config = dict(
    n_layer=13,
    d_model=224,
    n_experts=64,
    experts_per_token=8,
    d_expert=32,
    d_shared_expert=0,
    activation='geglu',
    moe_layers=[0, 1, 2, 3, 4, 5, 6, 7, 8, 9, 10, 11, 12],
    router_score='softmax',
    normalize_top_k=True,
    routed_scale=2.83,
    balance_loss=0.0123,
    balance_bias=False,
    init_std_router=0.0115,
    lr_router=0.00103,
    vocab_size=16384,
    norm='rmsnorm',
    norm_eps=1e-06,
    tie_embeddings='early',
    optimizer='soap_variant',
    lr=0.0075,
    beta1=0.95,
    beta2=0.99,
    grad_clip=0.5,
    batch_tokens=[32768, 65536],
    seq_len=1536,
    train_tokens=238100000,
    steps=4931,
    dataset='wikipedia_en',
)
Below are experts of layer 9 (counted from 0) of a mixture-of-experts language model. Rows are named router (the router's row for the expert), down (a neuron's output weights, with its number) and show model dimensions 0-223. Each number is 128 + 24 x the weight over its row's rms, rounded and kept within 0 to 255. Numbers have three digits each.
After each expert's rows: a language model's description of what the expert responds to. This comes from a sample of Wikipedia text that the model never trained on.

# expert 40
router:130149201139144123102153139146148131135098074105122146129116162134147124140135122121102096132152141144131163180184091078146082121133136164133124097107067143115179106181131140138139109082144148114132130109106117144161146155161126130119165144137106145113148142146102130151129151115111121188112124123104160104125076139153126140159143120125115131105113144118128116168121135098130120077097144128156124159146125124150146087106130142126139151105176123110135120185153117114134139139135131137080120104184081142163181136124118100132122164154156150117098140151126116125135109123118101124128170119130118084139150115137146175102147104087122150089148101147128084100125152133118112111146
down0:126098108119118137172105107138156153116175122115121171141110112127107138164172152142093123107087152128140183127129119153143157137076115091125175114116061158152132099114111099129137100087103129134144140155118127111156130153145148122154144096145113134171095144165113139138105112118111146147152125144100120153136131113150170132143128110127139096157108137119140120144089040148117145120107104084134094111164076134106131145133140159104147127102151117111159125062119088164106128133132107125151131084089129091098133144144168129160118127120104161106168120148148116107139132116100142137115161105112132179129169145102136121139118139118110111099114093135158121096110149121158102095124
down1:176104118120118140105116157143102098103115137102153107126180067121144040104112146114129149150123083117133140112142105157129131138137122113105151173159138156092154101132104126104097131155106107123107144142135124157159090070116148130092150107134102110163134119142134116068124150135133155146060134118102135119113175138086112144168133156132123156173117131103096168135141106182129116063128102151158165119123135114137143136114125164096116152124144107148113144106102142131116140138122111124129108126113119146130116107116140110121163145126129151138102095082134143158098106086120153105134103143113142131116119090111156099131164107124144148141175108105167159126131157143119124162161
down2:077126121122155150152118128124131131104145146076101171120136105116133136166116140140113080156108103092113091099175096139143114160094139158131092119148103113135155108158119128131135106107118101163110133123126107122164101106122135131136127122106131070088175110139170131080116072123138170109138093155124109103068100146178145126149110116094130118126132136111172115082106095103141115160126125100093113150163128122132135098109139148087119126118111154137117108166140130130105150118126142111078154156097125109105119118092115087141168126153135146097110105159139110104138109131149104128140167124119128153142126113154161131088158125119157136144149079133138101145135177110101108159187
down3:152100115126125113108107127171079128117138087146114116137106142101127156140113147120168149150113143205106122144114131185112184160149132155132153151110099150153129127113112135122165099133115153159151139090138115121180163144086133135120144088113166109143138116115114084148138169107137111145145102171126169123152142159142155125140156102126142153097159110133132137112138137110150134118092140114166140130098139110114162119111115169166109109131137142115150154096176125137192149104138069076125129124105131098126144129091109128111111108099117116147086144093121139144143115156122110166105121116165123117131144108108196148131148142137144097111137058126112099128118136110126130089120
down4:117098071142137110143176093171137147111148125134105148154098066078129128131115146099161123094154142082140141144124181101145151127140107127134087119131113117154114098126155124146158101147133094120102123108132097103123161124166136136139136199090102142176097126110120130117144126108128138116123094107157148142143123109147143097166146124136124072123084103169184125092160152143166097125146130149121148119128113121146117122138132125153144137126165140116130148124155113150148132123121122132135149161136177156139137130150133133097118081182095124170112141104111158113119152160100146116140137137143094131157201079156145096103121142142158117124111168115082126131136154125111115148127
down5:140173136104125117120120167093122142158133162148082134128116157138083103189110141156109129094116117154169118122105140112087146133141137127144163077155139099125121158118109146152106146139097120113151128145146148121120121151135134121094122145122108085115143126100146107116118127140127116129074103145108100129123159150083118096150177106135122146121104102115165085091143133121155107105113121135144119100144128174079110148103111119140120116129154153108099139156113149112063124132145156107154103146086156176137121057103119102091129125110092158107143122094157121148177123116147120149089121102138152153119114153160122100146082151090155102118176161152150107128148098135114144126155
What it handles: Past-tense career verbs (became, appointed, took, was) after a subject, plus column pipes in squad, election and stats tables.

# expert 53
router:134147125116102129127109105136117130162111146118127108192123062159134154086115139100170105149146130113142133135091115157102179110164144143095109187108134101153177129148088121103091135136125135099123132140126133099137121161150117121126118124181098108133140106121081149136143189118114137124148122136129107132112129097138091187144088104117124147126109132123095155155115172127128089159120165156145125169123076091086132114167164143090115114185139149136138121143111135126114163122111126088141135118117111133131126145138180137145100079106125144108116113116166126127139091133111137126095144135110131102170109095093100108089143151091137121150094125150126153141166121137138103144100
down0:095143155149127197099125128091139099144122113155137128125096178151136125138121166132156153128102127124100145122147163124115107117158167124176106093130125104147096136137138144135131115111117156110125089119133157128091107159176164105128119137056121122140136128166137147154116141101123116130125121122124155126154140103132135091150119132146130138105163148134137144129103153102156113151114106150125100153168146106115086164136171115131169133147112156126147075144170113152152105141088143187094117095137171103083103123108099148169097116134096144137109145134125099128102129155133121129177109153110119100117103137114146140205103118167137110176116157115084108113119124142164154125116
down1:111151119112163136108113123077123123126085150107144182152103088126151144148118156113136146146128133146142109098138126135185112109143121122135117157122132190157154141142109132092121118113114143112140134138131080100102143146126110122086076114105100122159179140126126142096134091141137130104172103102118134190121080173128132139104160118136184146133132147119130179127132110114115122160103098140117125132114117108124126132122113140169138129135161120147134121154125109172132094139186110121102106169124132135133117120123091127157106174149102126115109141134097131113171086119152165163121133146123135123130096160110092095101124124147138140067125120096154122163098161107166132208112
down2:117115117167115169144060117145152149139149115090113119118152125136157144134119167131138122141154131180100131162141123093124140146145138156143119139100115150131093099096101113081111160082128103125095155122130089120126189092117122138145129128110109118107122149094130124128124134125071087184130117095136106159128107125114144117122153100095101144179117122130157129143112121128113155138119155112130146142183099124173112101112092197134129146091119113144132169141120151109114145125141168143141121157143121118142173135162107146116137177143134142140132137156136152127092125146136129080109141157120158169159192109162112142106125138093125145154128065138175095146128136121133110115109
down3:113144119116102116102132123123132202088132066100131092096180133123120129132173116156165130150113122142108106114139125134103098157161139107108151169113167134147158116090171152120141115166157098102131094122144166084137142121101105092141159142173120087124120143137119137119118102158128128165129152135133117111160162143102112120137097063113129136201098129121116091123117136156124113103153091135082104097119131145157096120139117129098134135153123121119131191130106136107123124178148120127130109160139131120131091131131127112127145158093135160122155123131123096075127178128089079123133146136132111148141070096135155142132121111113143133091106105140115123104113131121151157155121
down4:169130141143088109116173158097121169153108099140120168132108116161076114096124159124161118114147145134127154092129106119153046145148133138116091159151103139092104145124137160118148122138133118112115123105138099101125136108124131098153135108105172136101120132154134145083101163139131122146152090140137107172119101127085143146137114149095116205091156133115137129111111102127122126151107129144117143137155111153118108081095166081165093147104129114114123125127123123103111129158151098126181127135139159120117118158096134095153091098150120152105117130116130134100169175132169117136173142170145154123159171100125156142144109144125120142104109131145113092160128111166129118137083
down5:129116099109141079150155130127110117146146078105163153129125131166139127191146103110130116131103151109152131144168152127091090114111083097132109139142106192125112099141096086160146101100143126172167105131166090117130185105141141134149095106155097127114128131119124153127098105160109088127118146136141150166122126171127138156119146111143142116092078148127129130138097094165183120112140134114113110138148095126101161152149146120141158073137111130101176158149126119129143110091118147106124158139123095125152145127133125120153127094122148109095123131139083140126044153139132120121154139165123089115106120098121179148107093141147094143133133121149151134120138097119136137107152
What it handles: Final pieces closing names and parenthesised terms, such as s in Scripps, onnell in O'Donnell, Jr., closing ) and quotes, units like hp and kW.

# expert 26
router:121138097117091153137121120152136112099167181126133119110112157133119086192130130145134163116127130134160141114127117143108112138135154105163103128142152161108170164113131098112139135143087089139094139156127124155097137099127113096131123095124101164096117166109123072147125104149112132136090152141114137155150124123103153096146142130100081148098145134131122130145133156139157107152142118159112160113111096136123134142091073164182096144127112141107122146120133086124114114096151153131152085155155097139157114105166111142132079114116175121110071119142127146114122104155121130150082121124095151188113129161098134154157131136121147047106157128155164107112116133151103127115127
down1:141113089120134134107165129124152147120107135164109141113120131086142114097091151119121161135152133151116118146116131145139133101123144113132122126138128129119131111108116123138128121144146108107113153129131141124091140139090174110110137164095182152124144101158118144100163136126136118157083123117128105095117149120094171106133120156122124115168142150125140102082144150144156145107130165113099111160151129120156145097148101086130139124154143101138134084146137182123202131088140063112149118131085117079102182105097171119140060103094150175106116141079136114109121138082154137134140115121167096154139135109142178168118144154157146169137107134125117107152152143135098090140111
down2:134095098181157116148138142175096119136153132101082115119099099133127158156153179121121105083117127155134139118091115104151131141127143135094129156126105134155153142074129107147115114149130114100163157133104116121112163111161155096161155157119142071143104137113125123134097087163115104105127111106139160099135119158137129157128123150177084125129152133135141119107135140117118085109120156124139127144145092164139118139144140141132156171126074098142122114146153125111098131144145103155140127089108129135103077169162044138149114122177124154155188148107081140143120115129151136124141126121103169148133153115131154133149133112165107144146148142147167108167148135166118095137135
down3:111128088158144105095189099114126169138127117106159117107130149155127141125110119124144106152122111116127118163138102121131082156130103142098148130107113140164099088128113128169125152107189104068150131116114164145155123151148144153102144121105112059109125147113133129157115138157108133120191143122081148098169150094120121158106133117136131141173118088098125115119081102114117113125138138109074144136112127146085119125130131118160133127097151167141120162097138134173139106143125128170130126116128111158129129119114096120146173139138102156160129106161162155122099137143133175102105136157112119109138133122158101155101133089152121114157104122174139155139171115059150146142147
down4:110120122123120177122161109145143133139113165114118131086154147124176168132135119146103114128135108107110152111128115121133135141117145153091108109119122137114108168124098182151129106110106127109121151129122158062111125148113149145143110128150137107080099140142176117130118133104162140094111116125133116159158133071113146138100169082119135165150132124088094153146171136116137130109081126146168129113142116118128121120131158159144163122108116126125137103173126147118129130133141111125142098114151136086094120111174111106107137133166131117107114135102138144111151089160156115113144118080156132129152122128098124098165040128131153053151138170125126151085152087075161122160147
down5:138132159118133078134125104100122161147120137097116119157157146168105197118141120122079087122135127162128154141130124105177137094132098132129112121097114097161139136108122151137116124126146176156110066142138142182147134155108113140149140060135120129155193167091181133129154137159128156135128121109152163126105103137175119136123126168127092141125117134076117106123134132149104135115068147115134135119088150157123139141128082127089120124124121109099152133149119114130141130136137144170122112095119097134123144126114124154088151117196137142094141155108168163151132159119141101123130127117126156167111142117148146110100120152144090149147102111179101118117128117159151167129120
down6:143168136158096158138143140156162123180135131132127136136115136106115137138095154108150150122156168152085146160113111078150113116131128083128110147100134124144128073119123109122108127159157120095141115139126108113094124123111113143122111105131130113123107113150156131141117152120119124096103132097143111128135124132195138132086113121122132074152152123153123140107170108134168133193185107135141149154113134143123089110169116148146118112139126098091143137140100104139140130125115116183107133084143121155133099120172135145168174140147093092163152143120146145118081129112191172141125128119073106120123120110137110118110094109199139087104113146126154149149124089132147110176149
What it handles: Spaces, dashes and year prefixes 19/20 leading into dates and ranges in tables and text, plus section heading markers.

# expert 31
router:127142108129175093101138111129101131142100129086125119155125114121150165132131142093149126140133150142128138148111097168124122113121147112137111138149108129120149137137096093104114090118119127102125136133184143155117126132128104151147096136158094100129146094100071190128125116112167150167115125100104131152108126106141120175096095093139158132084138163102097122127057091147090113163117159142103140162112102122141075125148096138100139165164133146119155115126122077111132114101132123097133125136135098085133098100128143128177151094147119084108142113139169110130121122144132100081125130158153134118145095130095165107120144144107141127130112135107136169133100091093158064141088
down0:144150142146158125116181151135119142129131186097159115185146126157165143150143113109152080179142122125108082120127133181161150125182110145153091133137152111146128132153109136097110099152106112175101159126146148121128111144107155076145133165127152128136128140093120185130152088183170138132086123129093123148121140127117145134126140106143129153117056102098126171125118114135112117114176146121119183127117152117093080152123131131118124131134109169102152140101118109131101152092139103095133127114096127144119124084167119091130158088101136145103100107108103120093161115147140138103135141149124132133125138137105136132123144165117141155114147100122122130149159120137136117088080
down1:157140106104087105115143135160141127133125137129135139110156129153067135131130144130095121130078119098129113156134125089137112107115134130098146112155102126123136146075152142139141122132187121138090128134113106082169109121084163152166138094129152154089121129114154113105109148139102125153131136124140083097173117129106106125133105072135100125174061127134129133128143132112158103137103158143118094172148114141138112137131122147131151156140136137113110177116124134165150106174172133151101143141158122144115135157157127132107108128105121148174124078114110132104080157075088137082102119094153120164134111071130114162161134100097089126142157172129139141111132133165111140146136
down2:109143097139146142146137137106139102131124099140167127123116111101129105126097095116118096115141128129158137155144109101124144099159087122102120103126079124100139112168136135128088166124147095175106138105172139121083094095157137126095122141193151092143127121120149175130111120131133100112206166154121152124123152144122136094141146141088138124097113152145113114165163104123110121071114133130180106153100163143137119137120140094105137124131120110089109105158123140133111185121137171112104119167089137160122115142121119109147137093160144148125145138147103119113125162112098148155109092135141130144107114121085107146139074117089156197119115136087117130148110130117146132171156
down3:124120149143090124103154135106112165129154128110156137161127114182122132138116126110112090122151103138118145128137135146112131126141095116141112126163118111088112162129136136143165124153096091125127126116140092109112131133108149127137093141116132086156123092112074107104141155099168149131102118191097171154133110127112118116133144132131174140129104107155131137123123147135103098075148101125153167109095086111148161145130130142093132120123153134102093151089091140125136154131146172101098150110129120133098112095117093158105102082075109091069104137139118125095129135128110130130146147131095111160171076143162148098106159135149198122115170087115127132121182150104124110112094
down4:077178126118134105131116112144130127144112131114141149114109080102136086107126146090170116120120119150137104119132072162117106122132145149103158123089132098132124174159121147134110119094200153136113157130122135118135097127136119184145152142081153153134132139147147143078125077133127111075123110130176120157151115129129114130176117107104155120086148138150122131119152149097106154144101143110133150165099153101089152113120137138106120123090129092135171147142120140094168135130109116155108125167147114136130139147132134125095157124101116148107159094108113140146217111136097124165121122147140148145117169143087113142153151105132089174132132167101143134157118131133102165150128
down5:144143146074118131094145125100127122114111154106171122132077123146131129134110111124142125150138107113102140128122100080139100158157100141103181103152165136131141114147115076123099121130106126101123124113114154147198139093155112119103119120127124121126141127164135108135175109123151149137119143121097111062144116141159145118126159133120147131116149164174138111174198143126166097134110157157114132128109136099116134111184102114138093077130122129080161164161110102106117098137137122154117100120123135160130113123127122137176145156203150167106095126096111100122177129162161096101127095129139092130127104117097124115120111099141135105113124122147166111128128112100164140134143
What it handles: Final nouns ending organization names and plain noun phrases, such as Association, Union, League, series, artists.

# expert 30
router:110137085107154132150110114113098165103093107115101144134093135122120215144153120084132085097134154099118103123093136124130153129154099093123167138097103148130157141135122124097129127129108171092118127138097148155134100149061140113128153150176147119135107108124149154104111079147144077175116145149093099113115106127117085125139138133168183145114148108126148142144166111117134148142119163132135113111132181128133144173179142138097112128170169124153121140093091125130090168139140111114151148118099094117137117115120127165128157128135120142130145112123108087132120103147109106159113124125137118146136060124136151122123156181123107107115107117125097153147139141110125136161095
down1:115149134152111101151147158154122136118150168173127129123126151108106156185140141106131170117118090119113127132104111146113096146120076115158098140087126116059136139136085160103170152134134123151190178115106107114168145174112118099119136132113127112138100184080146114150117130132095113154159131119129139160108107125156106134124123129141124159086146146074128109129151153113110080127121111106141115051154126125143155136095104094131137143138176139134134104084156131149132130135138125092106145123122115142124142132135106114137103157127115125149157181114122104145119138104150155090131112154087128132102174137106160123183141076159141136120150156146115129129116123122106137101093
down2:117109094147158107114125106170140114172083156115150141140166099142135149129135159115127105113145114156120129097121150127097146164129108156155111120130159095118132097149115135146074143110145150099128127142156122105100138140104150123108135086149090093147108138106130123165114122148090122092150158106150150108142125156122075144142163128108119134164081095086141146112123098140171072093176160132114080118155137147141125144158106109149135165120138092142122133173087122132110183114155110127128107136157107150136128097102115150137142155121105157110142102112119098137119120174105091097176139105156129126098116137149134152090122136094181128136145159143147152133132135156107144189087
down3:136117124117175122130095147147126129136153071109086096096121111151121148134141156147085115130109127118192099132138143110119088122154122097110122134121097136102133136112136174075137099071123166094121100115106130120133167136143124138097132103137150151117163135082082144131133117097130108148106096127147113139125121148120127120136152126131178127149080140153127146072117148094113168155107135112126124109141131122102147146111175140146143105172122120113112082132072103160147139090155189166131142138150136174155166165133150096120090134128090142110105082105117140091097139137112114114065135138103145111125087134124103144149135138141113101090101118112150139145125148147125123104105
down4:169140168126135126110129127144138112094114134116116152166095110139118123110100151130085100106129076157104098094140100163117154174139153138142105088141133144099089164163142121125163187138084141154147118140147138138144097151114133156147142146138149130137157147117141159122154100079144114124126114158119164118125135171151113152173138129103135137143137097159140126138152113079109069147124137140112138112081140123131138144154112144132136157135138105149130093089155160122137138113148132154137129101127116154134118119104108118138111096126132132159153075128123132137220119122107133158142178108138125135149143195154156157141144107141123124126108116186140098100105098094101121097078
down5:145152108106108097129094156160105088143141137158097139107145103141102112124142109133138113139111143109131132128135162152174119115137133114127121092140099158137120105117112149149128105095144139109144092110149127128129156155140126140109086135082160156110137132111121167125124133172108115130123176131119137105123141113148122102127157134126103083115125115129106137110064157133078131110082129118123131138167118143159050133154113135131098107115110128124157182117172108101147156128115146144122129120160118122129161168129119106116117157107090102081115140210111143140070112112090132107118116149143132128057132168118116129092133152132144065167142156134164163116103156123091144102141
down6:157130142117151114149106082113085149125116126183144093136082162152107171088143126123114162147090110132163155110100157146109102120112096144126114152143102130146162147101136148097105147125131094092128109128145128134063123121132103082158117121083141134137139124112103106136124140141105100156141116137147152124152105105082102165109143137155120200136155089157134136095062105107146131111151144102112135196132133129151130149129111143143110123117113132103114142127120111109126128136132157088132143114079142148123116127149103136148109131118105136136100120134122124090077088148181114126150100122123168133129132116113094155144106173104137102149143113087116127165165105138095110069108
What it handles: Digit pieces in years, dates and large figures, such as 20(25), May 19, 12(3),000, plus words like however, century, died.

# expert 49
router:168141140121150155083105119169100093095158158116150127122148118135075090101141189130095103131114116144145127117120109137125152132140124149155121124150132155116121124154117142141111138147093144121095122128115109120090141120106114100132129130119133090141145186117139096144139148127117109161097136109082151144123144103088132115148161106135107122124136157185114116123155145118129067174143094150104137132126096137121137164110141133130126111107107120129128105141150126106126094151155187143127116166091113117126135098135139115127108149117133145094093062097097128071155102103142122137159141142129100174070114110159106073089160122176127087134127107158136144093109130180142106137095
down1:124124119102113131149120184136114084112201110145152154130105167120127128137116135128123148142132123107097120139150110138149158137092117122140097126132114133148145146095169107090149185143044128106130158130154098115122115151108115161180136138164102154092128121101115132121109096125148132142107172147117105116168134145120184131131119149112122083076106151089149111115108125131097125144166105146133131090147130137130130183103102129127136108136151123172107097140125090120095103140135085119130140161149139143122093147137117122145086128088178115122112118118141139104216118156130144102110173137145112145128145144123115165115134155105140093127145134122110114160150129152114107080124
down2:142122130100151106104074102089100126105170148134104123105141128147102118093073131130136092124126121115140130117129133144083150145139117111092087137156152154134161142106162114141139086151094155145106174123123104126131141151144126111120156126128139130161116147089117107149108115170115122134105152088104174124123189127122124115137131128125168135106139130185124129107160129110135079088104088136138153123119104099095104154085149089129134130118124139127156132094098102105128146105176114115151176141110097136109132127151154150150123122169160147095087135126130104156201140121115113145078109141133137160130078122153109126099115114120091102154127106161165142119101110174117149096096
down3:081123139113119155114123114137143128132128110082146092122149132144154185130106092123139137198109112155132093138123183107136102131109127116102120154096138081120133047150163118137131094142166094135124102110098111092134132118126179129147128122110129144131111103108154124138105138175102146163139102115132132155142074145138135110120111180158120144162130126121132119129148135111162144170129113101135114131149167158140093162112114103119114141167091129128128158135126113167153132135080133101090168111126126130125154142110147150106118103140081089130165147130092153134088109126117157140125115123078144121119137082143089164095119125117099168153108132115090095109146124109157136174149
down4:134149146157121123107103149150133154132154129144127130126111108165060129158153153121118164109113132168100115127111082085129122126106156129134162098107136143146122172086095100131114113131119166139113078132112120169134131103144143123109131144177117139128125138096192163155117121151145132110122132093157122113186121126113110108133114199122155152106146142106092095090121097170133140123113120126119121172154177119140102127094133147135187105139156153115054131130155135122127130128106096153091119117126103162127118103120138087089145155126155094125184118140148125128147128139124148114163102124121177080099102109119103147112119134123135135139097175136168128132129105156146129102133
down5:064153149150168155138085123106130131126105136091108156111125143131155132112143138127142142163163167159135139129129109120100112108095157140114190135092124132116134153110131135129142130145163133082113143104138114123100136120102134148144192116169115180144175137161150098119102163101141146133133101139125121173150083114160070122094119091097129143128082121067104099130111099069105160167144134111104081163175149157129149117131110128131127145126129121145098118133124138099130147117108110152137112136110096132117100100088112125110124131119118095113170140145135112128151143163149124079119135113159171111111114185097106115110142136148122146100115156124144121154127130100156105163137
down6:100111130127142098082136135167138109128107143109127117112139147103091112140165096095105137178118122119094091089158136135105097122126104132150105143116118183162119108205121125128121159125115129100149133115107106115108131128109110104102095124134147142190142157091152138100133108127113114142113115148117120148166181117066150145145141172123120182119112133146159152138155130149137161116144100096123145138124182139133119157148167127102160146105132185127146084157141108182093146142128142107115141099156121141091098160121157146125125118144149150131156101121126138124176111065118141135120137107134112117141104072144089153107138116113102159109112132155125111108139149118126116162165
What it handles: Decimal points, spaces, minus signs, degree and prime marks and currency symbols within numeric data, such as 14.7, 35°30′, $.

# expert 10
router:140126145148146116117144137132091159135106118118099103157098156110148103103136151115174101102134142149188113170165112128098126104160115131132183109114076136142112150094167154127128129056138099108160155160140143117123135133158108142120117162137142065079159145132116097125132109153124125100126146102135142139106098157110132114134112064122145116127136095101135082155143119111091098134119153132132153140152142177111101065133158122137149158125143081107170072114147115091149123117109130144145105131130127091102171153138138103097117119166127142102136141176111137139125099124127106143124107135115132139130123125160138084117153102111169148113100146138158159161094127120114098140140
down0:112115133126137119134145118124106159121139081090126094113110177121142114157116075164077171151082143123134062121107114167109123164125108117108151088109134136130101103193138130143134135121146129107140080105131115114133122103126114141170174151110147091146113142144135145146116111152190132113124113116147081116137151155108143106140120106107156167150129147152131141100119137151115111112141175127108096069124134139097122126132128148141152166132124116106176118115161146102163159122151107133141144123113122139117151114100128147138145141143161165138162151136145128123174132120170110147128141137150121115131138101100174100111138128189133117183115111150142103046089137137123123097130
down1:129107107142115110088096152167160112156133075123063116124127138135121152108123133133115072129142097123104120123153139174136121106136109105134116162168104145116145128055144098121110179157149115102123140123149086153143072135135112110192111110129171136151127146075108143148111115098150152145083146132123117119179122137116098100096116092118132147115096155140130115101153118142120146143138154117109150152094106154109141190112173120133143123102138116130135148157110120135142159139133122142086154156128139075163109126156100127092152137139132147163152145109160134120164124114149097120140142137102126102171076124096125106149095137124102151115135140150113136128112154152135110122073
down2:117134115107141197131132115136156158066112129143090091125101126164103120094141142137156116113160154174144126132137130126106105155140104134110076124141127139102115184152093174125154146159090147134110143137142103151133146086117166118112147157108141078123102166156092130134121120097160113144098133118145122130118118098088086142116113124100116112106121144125152133159146134102129139163140108141169139159154155094097174129116118145099117113081083153094107112125133111149102148130166096165120118164090130094156158095165116128103143114171145125142114131150146083097113117134166131125169109155145162115128104128185102094101131127102124146135131107132129163137122113140158163132133
down3:065134121123089133141173094119101123103152115133125168101100131112148143134134114121136111103141130080140097140130093153117159110093121098170100135089136125160119154113139127116143114151136090138129117125135089096134114161081106155123122126122170100126117098099159149131157132165095149140116128176104109113090090152097135108167091117153104164120095110102092140150134161143133158103181129146167155129099150166082138160065122129115143108141103121127108121082110148083135146132081117117114123132138121121157133132082096139185120121117123128123116082108147136114094115117104121115175110138133143111146102103137122106138151166096107159149118127147117117152123107123093150186113
down4:159143119117111081139100158116100130121146140108081151144113111117138141068138154097142145144120129179160127156128071157117149140113132116165120118151131170146145147147132111145136121140095116098134135127148154151140121146099151123093099136064109104130118098104117129109131138133143148083136128128122109122115151157097110105117131137134110163099073127150096115173139141133094162134145113127121145158103148150112115145129153162091132132129099113125119082115130101101138091152117115112162132132106173120111098109135151183164089141093169159162135130125100103115179119127123138152124157125120110090113188135159111160161169182131164194152137125157111116159107105144107147133139
down5:106065120116135097125147152141133148113124109088152126161129151127114141102120096121147152145117101125132143129130119142105125151107119158120159124166174089148138131122120149155103157117098160095144099127121148088117121115127098101140137144167151141138160158115083160095112131119096150122164135122187127122132114146108168135183117106100105145107109090110172111071103124096175151101136109099146087131115121127088115078132126125141107145089109094117152122140116173111135141130123091143113109135112135139109101128148153093131119117121127150117140146100150087152134113150140146110120133121155123153131162140083103141161122135102109121054144104172141084176140108091169083096097
What it handles: Subject pronouns and modal or auxiliary verbs (they, she, has, would), plus header cells and pipes in sports results tables.

# expert 44
router:117122081115175122091118107151098128129178123149119126094137138116055124146133102146097177124151154082176160128162136147147106084123110127145099074101141140099122155126104141146173108142099144144114124126098133154096135131103129133127090067108172175122128085104113095114140107160154103091098197164123117121166146134122164113081165118120086116103088124144129118108126116141124113086130093124180131133129141101127147148105144135100114112113100080142114126161138110094123105093127151112145106134101113149119131135143120161129105139109119106100116100135130128131125126103152101141132138109154107142111139099090110125109153159126094143123152111142122108118083108143094107120139
down1:129134123113112146121150170105129152121159136134153128119117120163127121118145150140134113115182092117108134114129145132163166108112179128097120140133112113122126113109134108173151145181083122145126137173130175155172147117122120146103148129137176163152166143147123150101139137100096119103183104135135130103132113064129105140125136146170131142159077108132117158132103064171127129117123125117142166137122135169114147161125124157109141092153106078136125116138161113150113129117072130162098158112150127187150134133153140136078142131130140077168126079168118113159131103142115183112145123104123109143099107139141128142132137132162117134152100158105122122115164124088130122169156
down2:126116090140130164151129164159165145127129103154121143174108124145135142147137138153038138125107117121174139158116141123109127098141127134075112143110134114113104135149140155149113104091140169129120131137179154162138087136101118130125112132122100174113162138124080143124147142145133145149160120113139160131152096162156078187132143150142124177113137125099091117131159118158062132128137091149127104093155084118109146158141107120151115142124114128137163132140112131113121122091158160122104136130108110131131174132136135171109129155165158136128146160150128166179136160160140128132126134104100168148148146109103180168134137107137143136126126165119127095130137137095107071131161
down3:078123153151147143165143127120097114081091115147123096149110111113105118152103125156103107128088151135153129116104165104130126130148139110105098107131132075121134085157096162118140153161151136094130092129187108119147086124130130171135110141100114151150135135130155068160145149131115150147165158098139114161129167109167163160133069165107102159125162124130125072146125113126126135157125130140122156150147145117122137111152160150095146127148113114115144101148150093169129140130160144129069098138113088136137139121119126123140122150139162130165076150148154134118103137170124165147128149126147170141117150106102149151149120076166106163122072152133126114145143139097113148131142
down4:173103095126121109087140122180086118130185124117092126135097090148144117129133133188143130141130128095103136117141080136131143092133117133119182134115110132128063141117139125124136093137102131149147104117129114159127101167142137122167102136141147097167156124067153164183105094125157129120110154073099137121147116130147105171150132150131135136129129126097166169120123149094142138091152147145126114170150133089167100106113163135126103163125117135121152145094137102124153107136143136112140094138120117156130123148129107153099119146117110094086133103107129135130149113118114145139128108154123118072099109146151142115106143108092088102155097191125155138129188134121136163134154
down5:115164110127160115092153153121191151191113138136098150144138107150124112125145130103170126132129081125142125169148142081149109117100097130138185140129103130135096114116162131162109109109155159099108131116102126127119111138120088115102168121143095134168133117162109130161104165143141143091142150101108126094103128141140109144119163181134106129168126113147097130153115142130098153148132111132080095119064118146146131117123112150149146134137133075165138121110134159121138099207109112145146138115118133119100122163125134112146148154089127124134179106129121085114166117090106170172107111114088117084126119082145155113125113116139129177143116136115125128162131100133145102137133
down6:092123109130138083149110131122095132152151132126119097139149129127158093115149153151143101136114134116130113138136146137134095130136119143131160111118118107145161115114154133162121111141176112118098176168085138114113077115152167142116123176051122148110113139099126119117090187152138098128155139101092153140143094167129095174121125118127085135143101100158067128120134101144135141135134127141089150149123104109137124113144114114150116107145142143092136114166157073160091153153100095145158141112102123157114112107116142166134156161144084111111150094143149127118092114173139145090121136105085163168086141130117104160141112130136106082121131146165113112093154166149141112132126
What it handles: Century digits and spaces starting years and ages in infobox lines, such as Born: November 3, 19-98, aged 78.